{"n_layer": 12, "d_model": 192, "n_experts": 128, "experts_per_token": 4, "d_expert": 64, "d_shared_expert": 128, "activation": "tanh_gelu", "moe_layers": [0, 1, 2, 3, 4, 5, 6, 7, 8, 9, 10, 11], "router_score": "softmax", "normalize_top_k": true, "routed_scale": 1.0, "balance_loss": 0.00384, "balance_bias": false, "router_cosine_scale": 20.0, "init_std_router": 0.0107, "lr_router": 0.00066, "vocab_size": 16384, "norm": "layernorm", "norm_eps": 1e-05, "tie_embeddings": false, "optimizer": "soap_variant", "lr": 0.00466, "beta1": 0.95, "beta2": 0.95, "batch_tokens": 65536, "seq_len": 1024, "train_tokens": 263800000, "steps": 4026, "dataset": "wikipedia_en"}
Below are experts of layer 4 (counted from 0) of a mixture-of-experts language model. Rows are named router (the router's row for the expert), up (a neuron's input weights, with its number) and show model dimensions 144-191. Each number is 128 + 24 x the weight over its row's rms, rounded and kept within 0 to 255.
After each expert's rows: a language model's description of what the expert responds to. This comes from a sample of Wikipedia text that the model never trained on.

# expert 15
router [ 59  56 106 160 111 127 129 100 124 158  81 122 157 134 114 163 129 137 125  85 164 134 116 141 171 126 167 122 123 109 119 154 148  92 135 120  92  97  70 138 120 109 110 115 156  90 131 155]
up0 [148 149 114 131 162 122 105  81 144 142 110 141 108 113 102  92 129 133 139 158 119 104 175 131 143 162 127 119 130 142  99 105 125 151 115 108 118 110  86 132 149 121 108 141 131 130  93 169]
Description: The word of after nouns and verb or adjective endings like ing, ed, ating, ly in running prose (termed, refreshing, vacating).

# expert 54
router [138 154 137  86 149 119 151 117 113 127 101 127 125 138 135 184 124 186 129 144  81 194 106 151 136 135  98 127 140 142 124  93 107 145 152 150 136 134 151 156 132  75 128 163 103 112 117 114]
up0 [113 129 141 111 117 130  73 162 167 130 118 142 125 129 140  99 118 134 124 135 121 173 136 110 118  84 147 152 152 113 115  97 154 104 162 123 162  90 136 104  71 147 109 112  92 118 136 134]
Description: Colons and separators after infobox or list field names, such as MP:, Points:, Clade:, and bullets.

# expert 33
router [155 120 105 114 112 122 132 136 123 120  99 143  66 107 111 134 121  61 124 145 196 143 106 125 127 134 115 132 113 137 121 124 109  65 107  83 155  58 151 119 127 119 211 109 120  99 131 101]
up0 [117  99 142  99 112  89 148 112 140 129 153 146 175 141 137 115  93 135 173 136 107 144 170 115  86 161 135 152 129 124  77 104 133 132 113 132 130 110 109 154 112 114 125 111 100 117 120 131]
Description: Commas in lists and after clauses or place names (instability, and; London, Windsor), including commas joined to brackets or quotes.

# expert 51
router [130 117 109 134 136 111 120 112 144  93 130 136 151 100 138 185 106  85 130 143 165 158 127 125 142 116 136 135 119 135  94 142 138 126  86 136 133 120 156 128 151 126 154 138  48 158 110 121]
up0 [152 126 145 100 153 129  98 127 125 112 121  96 137 138  79 165 159 123 138 123 123 101 121 104 124 122 129 104 170 120 126  89 196 120 142 127  98 103 137 112 114 104 155 102 147 124 118 130]
Description: Conjunctions and commas joining clauses or list items, such as and, but, or, except, than, although, often after a comma.

# expert 23
router [166 174 107 128 102 129 140 119  98 151 126 138  71 156 111 133 132 130 116 125 186  88 126 140 149 158  53 114 126 142 113 147 114 147 159 139 159  98 125 120 153 103 109 124 133 126 138 109]
up0 [137  99 136 112 143 159 131 140 165 157  92 148 137 120 109  93 150 143 124 119 133 109 161 113  85 119 154 150  82 110 119 128 168 117 132 139 132 127  76 118 134 139 154  77 139  78 107  97]
Description: Line-initial hyphen bullets and pipes that begin list items and table rows, often right after section headings.

# expert 16
router [162 128 147 165 122 122 134 146 147 139 162 118 169 175 142  94 114  68 133 118 176 151  47 101 132 105 107 140  88 124 128 110 106  88 176 127 145 142  68 114 156 131 155 137  91 169 134  79]
up0 [129 121 118 122 126  93 107 131 134 152 149 122 111 109 130 129 110 123  96 145 148 129 115 162 127 116 158 121 136 164 130 135 128 107 131 139 102 146 112 107  96 156  98  88 136 128  93 138]
Description: Plural or abstract nouns and suffixes ending a noun phrase, especially years after numbers (after three years), also areas, authorities, -ations.

# expert 18
router [157 139 165 109 128 107 126  92 141 141 123 116 225 139 119 112 131  88 119 161 169 135 125 154 111 137 130 141 123 163 129  91  92 135 138 162  96 130 105 144 161 131 117 122 126 109 140 126]
up0 [134 178 128 114 144 119 121 134 159 139  96 122 126 172 123 127 122 121 153 127 124 130  96 149 121 124 156  91 125 155 105 169 142 147 163 106 119 136 133 153 130 107 140 134  62  94 163 155]
Description: First pieces of longer words in running prose, often Latin prefixes after the or and, such as reg-ret, dis-regarded, fort-unate.

# expert 4
router [119 142 141 158 136 139 135 137 123 118 116 128 103 111 116  86 142 171 126 111 105  77 154 129 121 144 143 134 122 140 113 111 154 129 145 126 132  62 103 161 131 125 121 112 122 127 109  31]
up0 [129 149 118 123 100 126 109 140 115 124 142 150  54 121  90 119 141 170 162 105 169 116 118  77 123  89 127 157 111  92 131 111 160 169 128 138 135  91 140 125  90 144 143 134 127 146 130 114]
Description: Subject words like who, which, whose, he, she, they, mostly after a comma or date and before verbs such as was or had.

# expert 10
router [ 92 124 159 131 130 110 147 127 117 121 162 132 178 207 124 117 119 128 123 144 128  87  85 107 152 143 133 115 123 103 106 103 128  97 156 146 100  83 106 136 147 118 148 114 104 153 140  98]
up0 [104  99 132 142 133 139 123 144 162 150 131 117 112 138 137 119 130 146 110 167 124 132 120 157 129 152 129 166 143 146 151 127 101 127 100 107 107 111 112  86 125 160 126 128 106 122 103 150]
Description: Adverb suffixes and manner words like strongly, rapidly, simply, well, plus abstract nouns such as influence, decline, relationship, in narrative prose.

# expert 30
router [110 108 127  61 132 113 124 112 149 127 133 133 128 139 138 140 148 179 114 145 105 131 148 110 115 138 113 151 120 127 135  86 127 129 162 130  96  91  97 135 115 130 131 148 106 113 115 140]
up0 [123 137 131 150 131 136 135 161 136  80  83 120 117 111 111  90 153 152 148 158  87 145 128 119  89 117 113  99 165  82 108 143 129 132 142 145 126 146 114 177 116 115  96 106 115 154 139 132]
Description: Word-initial pieces, often Romance prefixes or name starts in tables, such as Al, de, sub-mission, L-uthra, inter.

# expert 6
router [128 123 143  85 101 115 140 136 135 162 124 122 142 125 115 114 138 122 119 121 179 139 166 111 134 133 111 119 116 112 119 112 129 143 133 129 111  41 119  95 133 139 149 127 148 129 131 110]
up0 [143 135 111 122 131 128 118 130 136 120 159 133 102 158 132 115 121 143  97 118 146 109  94 122 130 135 105 124 157 115 145 127 141 176 128 118 192 141  92 121 103 136 109 133 120  92  98  81]
Description: The pipe opening a new table row after a line break, mostly in election, sports and results tables, such as header rows.

# expert 61
router [100 143 132 110 142 142 119 154 135  62  85 122 108 131 134 127 158 115 132 139 137 162 195 122 128 152  88 113 114 104 130 110 146 115 138 151 107  69  95 130 135 116 149 135 133 121 139 142]
up0 [127 142 142 104 139 136 104 114 138 125 101 132 109 118 153 117 119 132 142 114  98 137 123 127 105 106 127 135 130 146 155 189 169  97 144 113 113  99 132 150 142 124 176 109 120 123 140 145]
Description: Word-piece l/L and s fragments inside names and titles, such as VG-lista, L'infinito, Hel-strip, Food-s, plus name starts like West, Green.